From a checkpoint of a small mixture-of-experts model trained on Wikipedia.
Size: 20 layers, width 128, vocabulary 16384, 51.1M parameters.
Below are experts of layer 16 (counted from 0) of a mixture-of-experts language model. Rows are named router (the router's row for the expert), down (a neuron's output weights, with its number) and show model dimensions 0-127. Each number is 128 + 32 x the weight over its row's rms, rounded and kept within 0 to 255.
Before each expert's rows: a language model's description of what the expert responds to. This comes from a sample of Wikipedia text that the model never trained on.

# expert 60
Spaces before numbers. Space tokens and year prefixes such as 201, 199 at the start of table cells or before dates and scores.
router [150  98 154 132 162 154 118 134  62  88 119 125 125 150 166 169 124 138 124 112  82 159 105  68 145  96 139  84 107 166 146 102 144 127 151 118 186 146 149  74 129 117 122 119 110  72 129 136 190 150 138  93  77 109 102  89 123  59 215 116 168  80  80 143  44  89  98 114 166 138 159 125 116 181 149 126 156 150 177 161 155 100  69 158 142 139  99 159  96 148  89  78 151 149 169 128 134 126  75 132  71 121 128 142 130 117 131 147  81 151 133 153  74 133 107 152  86 150 176  86  97 137 119 136 153 173  98 148]
down0 [118 148 160 151  97 115 123 189 157 114 125 180 163 187 135 180 129 165 130 126  70 165 125 148 153 111 126 113 125 140 129  75 148 144 116  87 192 112 171 196  97  82  49 117 167  84 147 122 125 157 155  56 123 112 148  77  85 143 117 113 134 145 106 149 160  82 110 143 152 158 112 117 137 120 171 135 169 153 153 140 182 134 141  62 106 104 137 107  97 158 127  92 137 173 102  65 138  71 103 189 115  96 141 151 169  95 157 153 113 162 111 138  84 109 189 134 121  86  78 152 114 100 169  99 121  91 151 153]
down1 [113 113 131 172 102  85 156  79 148 143  97 118 137 126 176 111  58 122 128  91 158 179 169 131 203 178 101 136 186 126  81 134  83 143 148  95 181 105 124 193 125 143 188 147 112 110  83 193  76 130 146 152 128 148 133 120 161 112 152  87 129 143 136  91  93 147 117 153  66 145 145 141 125 105 106 227  89 143  98 118 119 125 152  93 151 111  58 144 114  92  94 104 145 131 140 139 122 108 102 108  68 108 101 145  90 120 121  99 141 159 125 117 158 174 156 120 152  99 134 167 180 187 118 129 183 118  81 122]
down2 [ 86 180 128 151  73 152  65 169 106 121 125 154 116 112 172 129 115 107 179 149 109 116  74 139 145 121 190 108 130 124  82 165  89 104  69 146 115  74  93 137 160 111 150 160 114 112  89 121 166 106 189  61  85 121 120 151 137 179  99 173  97 184 134 172 112 120 149 125 134 114  50 103 125 143 101 130 139  91 119 129 164 126 130 157 164 109 105 160 149 157 192 157 105 158 111  45 162  46 119 175 139 103 128 141 161 154 116 143 148 114 169 136 137 122  89 105 117 163 136 154 120 142 119  70  95 173 144 162]
down3 [ 99 117 159 132 151 104  88 106  95 135 188 108 178 133 121 204 115 159 110 134 109 130 131 131 109 149 105 124 117 162 104 167 130 158 117 118 148 145 137 147 126  81  99  80  93  61 104 172 140 119 153  59 127  78 100 129  48 165 108 142 113 132  88 153 147 156 114 108 211  98 127 115 151  97 163  95 162 130  98 184 165 127 122 148  99 157 206 137 131 114 101 134 131 181  90 148 184 122  64 144 161 138 134 139 116 176 133 178  83 155  74 142 121 125 127  93 142  71 153 118 137 100 147 150 178 164  81  69]
down4 [158 107 101 162 130 103 142 156 127  81 159 146 129  90 127 120 158 161 117 129  55 126 182 128 185  81  94 122 100 170 169 141  62 165 150  92 140 123 144 149 118 106 103 143 113  73 133 128 175 127 129 173 133 142 160 113 140 139 220 108 139 158 172 190 104  97  79 130 179 134 171 126 172 148 173 107 179 172 162 165 126 103  99 149 150 109  69 119 144 158 106  93 153  91 111 115 106 109 112 133  73 110 131 124 106  78 182 132 116 179 103 119 107  89 151 127 102 120 105  84  64  62 102 158 142 180 152 112]
down5 [145 133 114 144 112 109  38  97 131 159 227 116 130 109 170 136 161  97  95 132 130  78 137 143 123 150 114  90 132 117 145 152 150  80 122 168 113 135 109 113 137 160 152 145  88 198 165  98  89 119 114 144 173 139 103 142  76 157 121 143 101 123 132 137  88 127 108  81  96 102 151 191 151  98  97 157 143 125 119 149 135 179 120 190 105 102 180 126 103  60 138 147  90  91  85 129 151 147 109 130 208 104 150  48 122 184 123 107  70 149 128 152 142 109  67 132 118 114 160 134  84 140 174 185 146 114 151 127]
down6 [168 104 120 111 136 159 114 172 170  41  79 118 210 155 168  98 102  98  91 108 134 156 137 168 156 144  76 175 119  68  71 121 169 103  86 114 159 138 105 116 111 144 202 194  59 120 167 120 125 183  45 142 122 145  76 140  89 132 117  89 154 125 121 117 135 116 125 147  94 144 161 106 100 154 144 151  66 153 135 184 142 111 118 121 164 177 130 150  85 131  82 166  97 137 102 155 131 197  96 151 101 134 126 108 134 123 125 161 111  96 124 127 126 156 149 141 112 116 168 152 144 120 167 126  92 114 107  95]
down7 [143  92 106 154 125  92  80 100 126 199 147 132 137 113 176 122 174 116 100  86 110 132  87 104 123  93 117 178 140 139  92 158 118  85 164 146  91 147 191 104 131 132 132 140 106 140  82 165 145 158  97 115 168  58 122 127 115  93 138 197 111 159  60 130 123  92 170 121 123  52 129  35 108 133 115 110 110  54  98 114 126 163 104 164 185 198  98 156 107 126 137 160 132 156 146 102 131 122 151 134 181 146 170 123 143  97  64 154 148 119 171 127 157 167 114 122 136 133 112 138 183 183  95 112 102 118 132 156]
down8 [118 151 138 145  88 132 124 126 129 152 165 104 164 124 195 127 120 161 126 146  98 191 108  48 128 135 110 156 161 140  94 112  85 126 122 108 122 174  84 166  80 166  97  99 127 108 113 123 180  54 100 119 126 183 120  71 114 115 156 169 189 181 130 108 155 112 129 103 123 182  78 124 172  96 108  95 137 142 126 117 128 142  73 101 117 152 150 115 133 183 125 151 191  83 189 130 151 108  75 154  86 169 161 121 123  95 101  91  67 158 123 156 117 128  95 144 170  95 107 129 129 188 147 184  97 105 127 176]
down9 [137 132 133 105 140 129 129  94 115 132  89 109 102 123 207  76 108  77  61  80 156 109 179 137 131 137 149 105 157 127 147 174 160 100 129 143 136 132 143 117  84 152 136 186 116 160 151  64 128 103 167 100 189 127  65 120 127 120 127  91 121  65 146 186 156 130 127 107 148  68 131  78 111 196 116 111 107 150 146 181 162 181 161 136 134 136 125 127  73  95 113 142 177 145  88 186 123 175 104  97 106  89 183 112  76 176 157 145 140 113 114 118 107 169 148 137 110  90 191 110  88 145 172 144 142 158  98 139]
down10 [112 132 130 127  80 164  54 123 156 110 139 140 115 129 141 177 142 138 194  99  65 112 118 149 151  94 186 127 130 154 149 181 128 126  92 159 117 125 109 157 117  74 115  58 100  94  99 141 197 123 138  73 185 154 145  69 130 135 133 170  90 113  99 126 143 173 129 171 158 141  84 138 140  89  77  88 107 104 105  59 134 164  87 155 162  72 194 161 199 137 140 131 165 108 129 110 120  83 133 147 118 161  92 163 171 135 112 103 114 147 160 116 133  85 129 167 109 194 111 160 120 137 103 124 176 124 137 112]
down11 [148 117 156 100 168  97 152 163 181 173  76 118 106 135 106 103 113 189 109 164 137 103 103 147 137  82  99 173 101 160 105 110  90 155 116 154 107 110 148 128 137 103  92 121 111 144 153 109 116 180 116 118  92 127 118 156 135 142 132 102 142 176 105 110  98  75 124 116 132 107 180 119 133 128 149 143 137 132 157 160 125 133 175  65  51 168  74  92 115 181 163 113 175  98 119 117 185 177 167 139 101 158 127  77  74 107 140 122 137  64  71 199 130 199 213 121 110 120  99  81 131  96 128 147 127 107 130 180]
down12 [138 123 187  86 170 109 170 114 211 162 133  64 163 172  90 116 115 168 122 159 118  69 151  56 146 134 191 213 119 107 107 136  94  92 142 193 125 113 165 144 136 147  80 145 158 105 153 132 139 136 135  84 114 137 111  84 104  62  91 103  99 127 128 153 138 124 125 168 123  67 140 129  97 170 137 151 121 126 146  84 159 148  95  73 114 192 112 119 136  98 137 170 188 115 110 142 140 100 175  90 143 146  98 145 102 162 137 144 126 141  88 185 115 147 151  87  96 109  86 103 111 167 116 111  96 129  96 133]
down13 [162 140  63 128 165 134 131 143  95 104 116 118  79 138 163 136 184 105  87  74 102  87 149 157 100 116 173 205  87 165 148 131 119 153  96 116  66 101 100  97 147  94 120  90  99 161 193 114 173  90 131 131 107 164 176  95 169 154 172  98  96 119 117 112 130 132 132 119 123 121 124 126 149 179  73 135 164 185 154  96 142 159 110 120 179  81  55 157 138 116 172 107 136 134 132 128 164  92 187 182  71 111 113 135 139  93 197 132 154 104 136 110 132 138 168 158 121  99  99 112  81 146 146 132 135 172  86 162]
down14 [151 131 120 128 115  98 100 122  99 142 144 140 133 103 138 128 168 136 149 122 128 191 115 123 158  94 150 145 113 121 117 120  95 130 163 107  96 156  42  87 150  97 210 109 154  90 142 112 183  62 153 102 172 158 131 141  88  62 151 165 178 187 119 151 119  91 138 145 188 106 133 103 198 132 142 149 121  61 136 123 145 134  78 126 130 125 193 150 115 173 113 176 141  88 158 113  80 102 130 123 134 144 136 163 137 107 142 108 117 156 167  91  90 117  81  91 159 145 172  84  67  95 130 141  96 187 192 157]
down15 [100 140 122 127 108 166 101 115 131 109 105 122 102 124 169 157 124 140 155 100 150 101 109 176  75 123 103 133 111 165 125 151 135 190  48 112 172 115 151 148 155  71 183 134 109 136 149 123 123 136  70  73 148 115 113 122 135 118 116 103 136 115  82  76 168 171 139 172  98 116 147 111 154 136 139 126 111 174 131  84  74  94 149 143 154  63 122 161 202 140 130 121 115  93 125  87 166  95 134 216 197 156  90 170 136  99 161  72 114 201  97  94 147 114 141 154  70 158 112 138 130  85 182 144 143 147 174 134]
down16 [ 97  91 151 124 122 104  89 144 154 111 145 101 182 153 154 140 152 158 156 140 130 172 120 142 136 128 123 126  96 144 151  74 154 145 106  59 225 126 131 155 137  20  74  73 121 143 148 144 124 127 109  85 123  99 141  89 105 168  87 103 131 115 145 160 180 125 133 164 167 184 176 165 111 114 129 132 198 198  74 159 149 130 122 112 168 150 113  87 162 140  94 105  71 136 109 150 153 146  64 152 112  94 100 163 118 101 154 101 104 163 153 101 118  97 143  79 155 122 113 147 127 118 160  69 131 114  95 104]
down17 [114 128  41 134 118 114 130  90 130 170  88 196 176 164 142 104  92 102 124 131 168  53 137  97 152  96 177 160 138  61 111 199 113 112 126 115 131  74 169 132 165  99 150 133 118 148 113 129  82 104 108 123  81 102 112 155 127 103 165 149 112 172 167 170 145 105 160 151 172 132 119  90 165 128  73  85 173  72 172 168 143 114 147 113 111 158 150 119  96 147 156 149 104 135 165 148 167 120  58 101 115 139 172 208  85  80  99  95 177 155 110 123 117 129  99 144  67 139 137 143 113 141 113 138 121 147 117 125]
down18 [ 94 165 105 130 159  87  79 103 126  87 146 120  80 102 141 105 138 158 123 164  97 119  94 108 144 119 161  80  93  80 156 130 152 105 135 122  94 153 126 135 153 167 197 229 147 152 140 115 172 132 187 114  66 186 146 124 155 109 129 147 109 160 197 138 156 104 115 111 156 160 128 164 156  78 129 134 148 186 185 138 143 143 115 133  64 116 102  93 130 185 115 148 121 122 112  91 116  79 137  57 147 117 128 138 144 134 115  37 102 168 118 129 115 102 117 139 149 107 121 168 130 130  79 119  40 121 137 145]
down19 [111  97 122 137 135 177 133 185 116  87  92 130 132 160 180  92 150 148 149  41 141 145 138 164 156 137 141 102  59 124 172 168 168 158 111 165  54 177 120  83 129 130 182 141 126 128  56 133 173 133 100 110 169 126 136  99 124  82 132  96 122 102 114 112 124 170 149 109 109  75 125 118  97 169 118 118  77 122 121  93 112  88 133 153 133 103 128 192 132 129 140 123  90 165 150 118  71 165 142  44 107 151 136 161 105 147 121 108 167 147  94 128 147 109 135  92 140 159 172 146 121  70 115 190 169 193 123 174]
down20 [162 154 106  88 115 141 153 119 142  67 131 129 129 127  94 197 157 114 161  59  96 122 171 125  31 131 112 172 134 133 176 118 128 155 113 107 124 127  73  67 132 117 142 110  52 104 178 158 141 148  76 107 178 164 136  98 112 123 138 156 107 134 100 111 157 155 111 166  81 173 103 101 155 112 131  67 155 140  74 117 125 166 165 138 185  94 155 157 217  85 155  92 151 100 116  98 150 134 128 175 158 149  99 112 111  60 158 117 144 140 139 152 129  85 116 124 127 115 108 148 136 142 190 162 129 169 123 131]
down21 [100 117 133 141  97 175 115 123  71 141 147 178 120  94 113  91 126 136 111 112 126 147  96  98 141 128 127 116 196 163  65 104 109 118 132 151  56 166  60 166  80 131 185 111 132 116  51 163 158 138 142 117 152 134 123 128 135 151 118 198 204 172 107  92 126 105 231 119 119  95  84 128 160 189 117  89  90 135  92 129 105 149 104 104 100 177 144 126 133 119  97 168 112 109 164 153 143 135 143  72 110 157 110 165 120 102 122 111  91 100 137 127 152 163 131 131 131 161 167  85 185 174  80 147 152 107 114 141]
down22 [147  88 149 129 112 164  70 107 128 200 109 104 144 106 166 128 131 114 106  68 145  83 123 177 128 116 193 119 130 128 139 171 108 146  74  95 121  92 146 131 110  26 165 105 121 174 120 134 116 114  62 109 130  98 104 124 135 117 142 174  99 119 102 166 160 142 170  80 119 136 119 120 166 175 104  95 161 160 142 111  94 180 142 142 101 110 138 132 123 110 147 148  73 146 145 147 135  97  58 132 140 150 132 223  71 119 158 108  95 194 126  97 144 116 154 185 113 168 177 104 131  76 129 137 174 131 136  92]
down23 [175 137 141  56  90 118 126 187  88 102 173 135 151 130 158 139  87 104 179 113  73 124 147 137 144 128  90 105 159 139 100  78  70 124 107 118 111  77  36 136 161 147 104 129 117 102 152 135 164 171 134 144 218 183 133 148 125 154 117 133  80 136 169 109 128 110 109 102  56 165  98 127 126 128 135 126 174 144 105 143 125 122 187  96 161 171  92 126 160 176 137 105 135  94  85  76  87 108 205 125 143  98 137 124 173 168 177 143 125 123 136 103 107 134  77 153 151 151  88 138 134 110 100 144 107 108 182 138]
down24 [154 132  99 100 119 184 135 141  76  33 148 164 138 181 156 155 127 151 133 148  37 108 126 128 173 118  61  99 158 145 129  82 101 181  88 100 132 116 109  68 133 113 124 107 158 127 106 153 198 142 138 139 178 178 154 120 137 137 172 100 135  93 156 176 142 169 105 103 133 160 104 105 120 117 208  98 163 148 115 133  90  91 127 133 145 118 119 133 159 172  77 135 160 127  67 106  42  88 140 132 111  97 124 136 163 142 157 142 153 166 129  85 106 131 115 100 160 141  95 113 161  90 119 154 135 153 176 112]
down25 [130 103 146 103 139 178  74 170  79 130 136 141 138 122 162 155  78 161 140 113  88 115 116 111 106 148 156 122 147 116  62 166 147 102  51  92 107 105 169 115  71 143 114  90 132 171  71 164 164 126 145 103 158 106  97 149  80 122 125 165 138  80 100 160 136 194 140  61  50 125 124 117 114 115 139 118 110 131 150 131 145 185 133 197 118 101 119 162 136 101 106 141 116 140  65 114 143 125 131 190 166 154 108 127 141 192  92 165 132  90 126 117  90 181 102 142  68 141 154 177 126 143 133 171 175  96 170 102]